Experts of a small language model: 80 SwiGLU neurons an expert, a variant of SOAP for the experts.
Below are experts of layer 9 (counted from 0) of a mixture-of-experts language model. Rows are named gate (a neuron's input weights, with its number), up (a neuron's input weights, with its number), down (a neuron's output weights, with its number) and show model dimensions 0-223. Each number is 500 + 40 x the weight over its row's rms, rounded and kept within 0 to 999. Numbers have three digits each.
Before each expert's rows: a language model's description of what the expert responds to. This comes from a sample of Wikipedia text that the model never trained on.

# expert 31
Description: Letter t pieces
gate2:547517522568426492442426493477528463540456551434548514464482510517549555482437564504550488470526552454492499467522492487499575493511471473508539480547456520518537431462501501441428495423510509419527490532499476494548449462562458479410511481487496489456448518533509578454449451492477466417535561537468559509450534481474524496451490468483535540540531469458500473511490510467443461507575519540466510503507463492544508474484497443419480503514451480520539548495536485549435468493471516450512534534500552429576527539493458499503458503411458511473507477511516511534521499574440473457429517495567522503422521548525457429495415513429464412522554526534495544446427497496568474439517
up2:494534450498508512529532539473479509477481454532572487501516543542472529592502481475554487470456471511466532452463579448507486572599505526489458483546551439481531493483504480460496429456486500590496503480475500566465579541478542518565460487510538532521537480465536410503531480530486544524478474445517428508523414566526404512499469492498561460446516489502572545443519480537503584559518512542542505523515573434513554552518439548530499520516432518501502481469486482527487493475483525510539469469551505554473435497556523392484487525524586458497427532558421568449466505482524535481525482522454520523530471455487479428489510506585566553494466508524526524493534552551433521527460
down2:435574503496493531496513491534511541516475476531520480542550423507445494512470499481491525548474514500467439501528494479505537477399454435481458474505518436467520492529433435506427495540509468487496420486449471539470512482486475522555493492419606520549543468480458542501483492493519434485519499532463518469459512547484444472496436516441551497483521577513498467494520479580515512521447535553586571453531491519539534493479432460525416459460417496571447440446539467575522488534447499519473519505591501426546530484537511477549537502489498502472590523566530522437535465498507560584537476523525532470544557486505496473505495472437540522477458576518536452508489537600489489581497
gate3:451498482503541501489488539416551467488528435502527501526437521426438525523485495521460439544475486495421559494614470513481459577507554474486422461464430441508475471497488526518485522572487525504531480457472487487534517508527534467555517510534478485478460462502519464439454466487534509469570458466476446539452483491479490514508540492537542440432486481449481500426519402452510417497504480495416531446545465427523529500523525507443510540476509502513503563592479456521546464496468566526466529441529553498432504502511551424541530456513527514533505522534481515499526562496416462515488573473490513537463487479550524532444442498578416552516517446534414485409455454539465488478486
up3:523481503503513530533475495522417457529439501558429519512486512507494422464476496461536537477505546487514447539414545440496450498510458490479597462520538464483499518501505493460576504467516421499500537466476538542462539553465517519490468479476498495508481516502489409496477475529490494473430476536570475583503437530449531483557464475424474522521547462579496447522409481536542529473480480438553431523491557574525458531488453548564405498549426576513496478448494515425421425466468483462511499534465503425527499519499500550528537495492504510542466500531523508522482454518522515448526441513539471464496630523470423538457573492500572561513476539526571480533524496538520485495482
down3:511533501475528527554462476601487565416455477456484497547464470448474534469505558501466443534562523484539558539487495562462450472496504434494506461585483548499534498510541518455496494477538480529472526530515506444498464529474522458434536450548505517457494484550464409401482544505499504461515492517478510481562462525509469502487534496463488527467481595546544522452559492499483511419482503493537565557458496493488452501453531478489562528561533507470494534493508469561472488549515443479540392540514460440593464475509539550448485465538425473579456553517558479419579461464536503538512464415531527472489505549493495489517522545486500435485518531546497571478585434542561550514486
gate4:529467524454525470512467476537498515581508493449455531460516465496485513473609489521532469500464405532413531510486456489462531570496511519553493536465393585493474571558454514497533544520419479540494467507508558456493478497568512552489515521495485531439450547524522463410508415491447543575568569509471507468513433500499491530488562479540543458496476483473486494508470455480469477541522502427539594511486425576429485486484533496487508511553481464486480547538557489461509505558494545510490447502499512496441441435485504525511477539531510547505412488510480496537522521453521490496488517372482497456445594483449520524567524481515449514472530489511463511455426492475534567457534
up4:487523546466544522488498493491512507415533526579565525525446525444516465513453459463500576473501555520509438533481513458499469466505519450505506480502641408510495479443530551528447456551573503465544471368480473471495530504455465469534479483511524586552589497519499536526494551474565461491491401468564474510487528424547484464517478488471458515470487537529559472526539480490494517502473466540530472514505554444526527503500478526532472496409526552481539499525400551445448547449451445525526449462514519493536511507554474434502459535489544461555473519497558478462509516503552455501473430536506533488580454551522512492451456541468460504562445508527537519456535510439462461533494
down4:482553491523492531442549511517466463546478477571606525528503513536485450493417509511456487533493500503450489454447524456546520457456557515418522566558524556487476503485490488489476454487498438529504423473541457527527461475507505478526509476510457523542570489539507470574548477553529524472496480501527436496502435459432537561453484547471516512536517449460552452478424500525560547485529495482548460591537474434501447520449446441507500499494481429501575411458506392509523459533487504493491480450476484534553496572557486578524488478517481431505472490497412547498491499566567538505510577487444469529441481489461493504522468536530485534511492536455445469482505564479612503574511
gate5:497491560563495480571440506481440559387564488450533538477490419570476482539452435448568474537501507509557443482524574452521512454502544500510481489517516473524555433483476429538468479560487542554455458540448462523494424520429438480515480496470526475489452554555488520535521525493542510501517482500506483531585437440545493533448516518504496470604468531477467451483495439507444502546410503518434529515423467452509540486443518416515488488528508508465509467520469521560488517524463526510510469519484435466565467512463466470458520504469439525487491493483563522559460519480466479501511517548507596519535538455540457513552417466527473510490441493519528523548424547469528408506513
up5:583460488549514466491418515480502460436563559498557419481537532488481492453469476479528471509486534458524566413510579426416507482496483520520533517527546519529559466512441469506415490512484489531517446517446446507476410501427531555490528443472515521479511472508533497446497399533494494515544508558527536501499447439563545521488533529463556458482451460513417450474509543548471441518484492499505558504503497486510488507457519472455506584538441493520561488499533553512555551476515562439465502486581447499614523542490483451430472522558465500527509507495551495598504535479483462558507495531488504506462563497522472560496413501540483497517452522537505560528571499515547471454473
down5:475529529465534510453483459531439535470489513495475503458495557433447432494560462517529500505479470456518539556505492538526499468487457550461553535463462485581567495489482457493448485508563418501549482531463482454544510563486521472483466516391422495467544506545524457530499442505530368550493522511604455559548542474520588513436541529541489456503476499501550494527450532510535492511499499480485470533526533455485513440478463477449506469501504457545415443515498470560533523479479553513504499523552528466578501505546462434565503486444422467545511483533498487497510499517530496465472457482599498498615522501542519511499482493518448494494393550505518419492500476528490481486619
gate6:539525535494458508548531421411543511521496575521472536470547568437492552436478497408539511518554524502376513483541501445557483475486515541522494445575510482460509454494547458418536539514468497517469540471558513411478499520483518591457457458539503488483488551560526438490490497469487467553490496438480488567453469562481505521520464441505531589495449473562475449524494486484461475517547485566482501472538469512473482555478493520459515496545496456507472506513526467508552459536529537495546478478446539523518441537499491496545590532476456517542473461518491430474538484485495481510524488404566571474469534453491486549530535553539448490458505492456446455404512509566570521461420
up6:538447533531481534541468525520449520489482429478501490481436488567462459552509415572462508500438478436560462499487537493438599490537478470424512515462467479537541471478522484582508504480514448495505523501494490566474560509462507508498580509492471556523593559442457505523440508529504555501511561488521458516532543438592463480549548522498475483454519496504479564508517522555435539547531489530547553498491535583577520502520537454509498514483505535522514480476479500542412531416489471514462484547476507458489550458445509506446486428582477475382510521438465559575430544497492474526515503505468494502503477501533520493414455476434528556562504462499447515527532573491442472502523
down6:509573595487425551477538578503487510479479495508444524466550501529510508515420502433432457535574419469465472462494496502485470439526533544486482552516498472494428506480371503513423558479496533520443562526487478558464461449508510481491515579398567540454503490485544493557495521512504513490512458466533490498454526521525476493547540446526464503527484560507487549530561432555480497469492516478474550540543555468477494454478535505426477539491473476476491471463534484538475557477581564452542452512469489557530522545534461507483536481412514564445475422499523441507535452509506530450478503515480508461545518585455474441478542466520404453429484544468555506477477468491461533529525
gate7:470552464585558483528468419496511548513526503466409473501509454516508443463479545516552565492483499398504587422451515490480526532467480535562454565519461518449517512423501411495515464465576506473576467530413530491488534509472507458462550493503470544520452497442535526543479530533533557461487516447488464538497464608462491471479476373472518527490541456517526458417526477525484540534519514525533484568459454489441516503513451529549543476520483489533422595563495532452492516528495530494518471490498469516510495475566510473482546504546431457466545507540465532456509532473431538463441459516473481515505537483507511595485447447465453538489476499490522515523533504519487499562577
up7:451512546491516447484475576521542470538506462536535549518531461499438494459493504480460455484579506557490466508538566581456464492606553507445541515437518476516478529481506546498528534497531502487533486487564507445469577521528515476454482493556534553527506484501423436414637458470392512497507474484496528510493499493517437531488475587470530557446543521561480477531473544496525552536458436487491462442487465465515450535503495507449461522442469500490603513434484465591523488457530476506471475520532484544492538476503518490456540530500468529433432570504549497441509551442499541481464539513454539450468388477479579507484496520504527526511442533475499452514530446523545501484464
down7:516533442477478502598522476520462478570585525558486465508483563515439503451442547445455507523537614481470518521539468488560466520575500533526580564511584470436540599490541518490602481503536540541469533481388549502530501484548543512457469489523464546474496459544432415467464466484563486516487515483451493505495501503492519458466462460536486498537523498553491555491471535475523561460528522472557446523512565507482465462483536497501503434490493415426462422525499557528571564511519509485508494491466530483524497489488566488448529503422476538460511488480500576467507539550419485488549472473498508534511456468508459527511466541541462480487456475436532481558497537516470506584521
gate8:464479500552446532522513470499513536489545455484508453516420400469456514486463502528563489466552407423550481483463514494484463519514452481486458557426459514515531406455489537502488556496518507508526478434563488453483504488493402526539615518476517475517468411519483474461439482462542530461590501543574476540495450488486454562531568552485503490598481496466508485477534486434434544493518535512536518510506495519471479508469532553456480513474523480519430494537480661530457552459528608529505482508469547492477478491490499499519466524524464489520481512476427510516425490554537483571521562460563493520497489531508510530470441518481509488577492555578511536466500473509510528508480
up8:510476473475493505418486489455554505553485476479536512484491490530468448515556457565446544524518514441485467529491498576466456531451503506491530474518542485512468539512532499515480437553412514463436484495582562515466484449554475529465386541455469490436473519436524481531478463430437490523501446535428575502509506505447535498522494470550484460532479511522450469518457538533525478517498514474471492518577493530523518571543493497601500515461553589553531456537547452469480412535467505458520515506514515541451583452534502425566576475412521510477533524531487556447516545470495465506492549549422528472524540448438542425499486435518530501453470432510569508499517532477546538442516
down8:567561592506509528482487536385466515557572541487540529515469452485506481501483496501471432568474466509455531416528378537496534509505532461555533527496444604527529457514463535458483443538550544444526530513539453492492495452531480507532543520466608480449482505534465572516468530478587489499547464505570488451421500531494514418559538477497443506546483459468543520530497495512578438493423458508516444539493504480470501504439521476514519571466472494475469517481467501547576529480501577442508548466528548498457536497512482527513512511510546510461389483471483434539524489520457477497533539484454515486527521498492567555477418494491440469534481505509527513462537468535544465517552
gate9:532469447515518538472541544499498495582562450511431470494462496508510482528528485520502567575489531486492507514587493467492459523555489521457510424515530473499556463458533484572460503464511479464527533534494498570575423574537519536491569454488457540522451466453513539462512529542536533524494522542493577505404503553535553483462516455488531505496535484531461512523555480517543561413513432497509456543481530515536535552536509531479496477532520499590428468514532533483503492487551550520586516451527398522447513488418529512561532537539409513552482470521476430460634514502485524544500500535503541558551553498464505569462484486486477477454594494441514489487562539513489487482525
up9:443511580448486460535516488537504516401475524509467529523506533484496441447551476465550488457490442538476489486446464452561546486433499512542480562477435462501461520536427488476523501508502489481460453504473487497514529492455447492465426550576583524530526541444523433472440450443490466480538404445505491512578554471506493487505460570470467499518473520443499508481458502503447412546442568536468489487576476473518458461447495476477524464450545545411563493473481498463448526491450462490402503563463541522493499473525455509477443509445516544493515579483510613516407484402519469471518471456531460473471471462491530445517522493478490526545456532510490521472499470465470508506426
down9:509510440534481500484581460500548538467465490528504522468417503460480532463489511518458559449415538494569520517539601479529488496476506522512433474531522446470462470467568506413486536528505507453414428562607516510498441549435507559503493484536450552526531450476437510488483456471502464517452505523531520504530434495574528471544474543457499499544533483533484523498476417453559527464503513411506522479519446524471535449445450495474469446526466520482494454525472541491489523442517479431571554540466493500461502457501454544513507506569486488481532520432498509510509544439505449545509455486574433542511508499467443513451507544456447518526534590437531594475508562534520470419481
gate10:562539512569482489505439453458532555506429502498493493431477459492519490468479451521478504548560484476474517513460488420523524507456454510597394490530529500541461500490440449568504471498492522503529496547477452562549515499459508454479546455478523524534537438503504536520497511505441454429476495492510490508470432552553500608449486455435562472597503501550525510497561493530465483488500576448464480555429483413514511507532498553481495500467471492526517480473493511542507527510567568428535507515495432492519448527473496502428421482503545494491487478514517450509484523517391526489472438498496488542610474490516499538437550520496444499535464543525473500555509521525539512518656
up10:535556554533457534549469487470524469409431523555466493525452549560486548503526537508497459470472575519451490506500511503495502539484530578495557500521507549500497514522556418478469478460508530493436409547463569511564594536537439507545466520516473489511538568491484480486564497538475448500486465422500477528418494491535502445509533494530466526525537473528559537431477472486484556510492498541533465520446516455517528522587539485527543501551485565473526485472549462504572432584546504513518493484513502489531496468467472550465517458540516513438520602508568508626391524496468493486511439513462463452490473473581521532525505544510571468528527470555506438506492461540532430466519
down10:464486509546559520470570462503436483511514515520528452518498502470461509435462518590415518516504499467432416437483478480536451429516490520448504500501456550493507441551465417563471464516550520597497526524502551534486475482495483462570558533453481510519516442485493554466458481529480494438482516498529527464442541515455481536521533539495489458555514443497514482556475521513494447540436530572513497497471510452551469475492426452410524446507455567534440479530514503468488418460526509550464453458556531466479534433535458517514399443535507514484512463485486528476505486511400527425480509540559609500475500564442532486498464534541470482489526560486444568484534488556536544555521
gate11:469519505521473485466527440425509514544483504575531514460458514419457474509459494533489461561482494449518556499504463556536545506512498487526502497535523538456603482516433508484416500567499548544546464507513543481545488459557524526437545550518536517503432514545447538580514489443494490481439498471466430475483484483516574457450493487542578468531454519516519534421421545518509492513461550564538505522525456461481515440466475477522531466542507471486466446558604509522518466551510587577531401525413528442497504473483500500571521533498442575481517474515505518512455485554526534558457479459513514500522437380515450473475452528505511473547523409532475484496469523535523520476470
up11:487551497490473576428493524501495521513468433456501485476535439491514475483528500498458450527554486414470500471541496513540500481492519506577511514439392481437566481482481443488452453514495524544483469549502449505513537520477524573531540435521515508523465537528564520514388502498503529410498487524507455515411469470538551463538517467497495522530504468500489475510534498572523533407529491551526559517455498443472483476544459448514494504504425527500461548473635512528520447488485529556472521548485451527495500527445515523501474544476580571508555511460514465515577497502540527552496479469549396452498402505477464505501494489492499492547525471553485474575541493551539370434500
down11:450510458461540536491537436498518521474461542469523543576509530469483523450478489481577463437527535535547443537541492537452471479455538554525488465392488482490390487491549460478464521510434508474489531484478496406458475536497441458526560539515477458498479510516512477571554535543454556421460551537494494536562522490466591481495453383546484493526507535464515483536493525483525522544460583481506463559434490414555437529488474489515473493478538540455504514453515580525497482543518485580511453497429442497469499493539532495475497484490508546539499542458459453532488487486465592501514440498481525536497474465509484440535409460505524489552564540480537518540492499499442485392551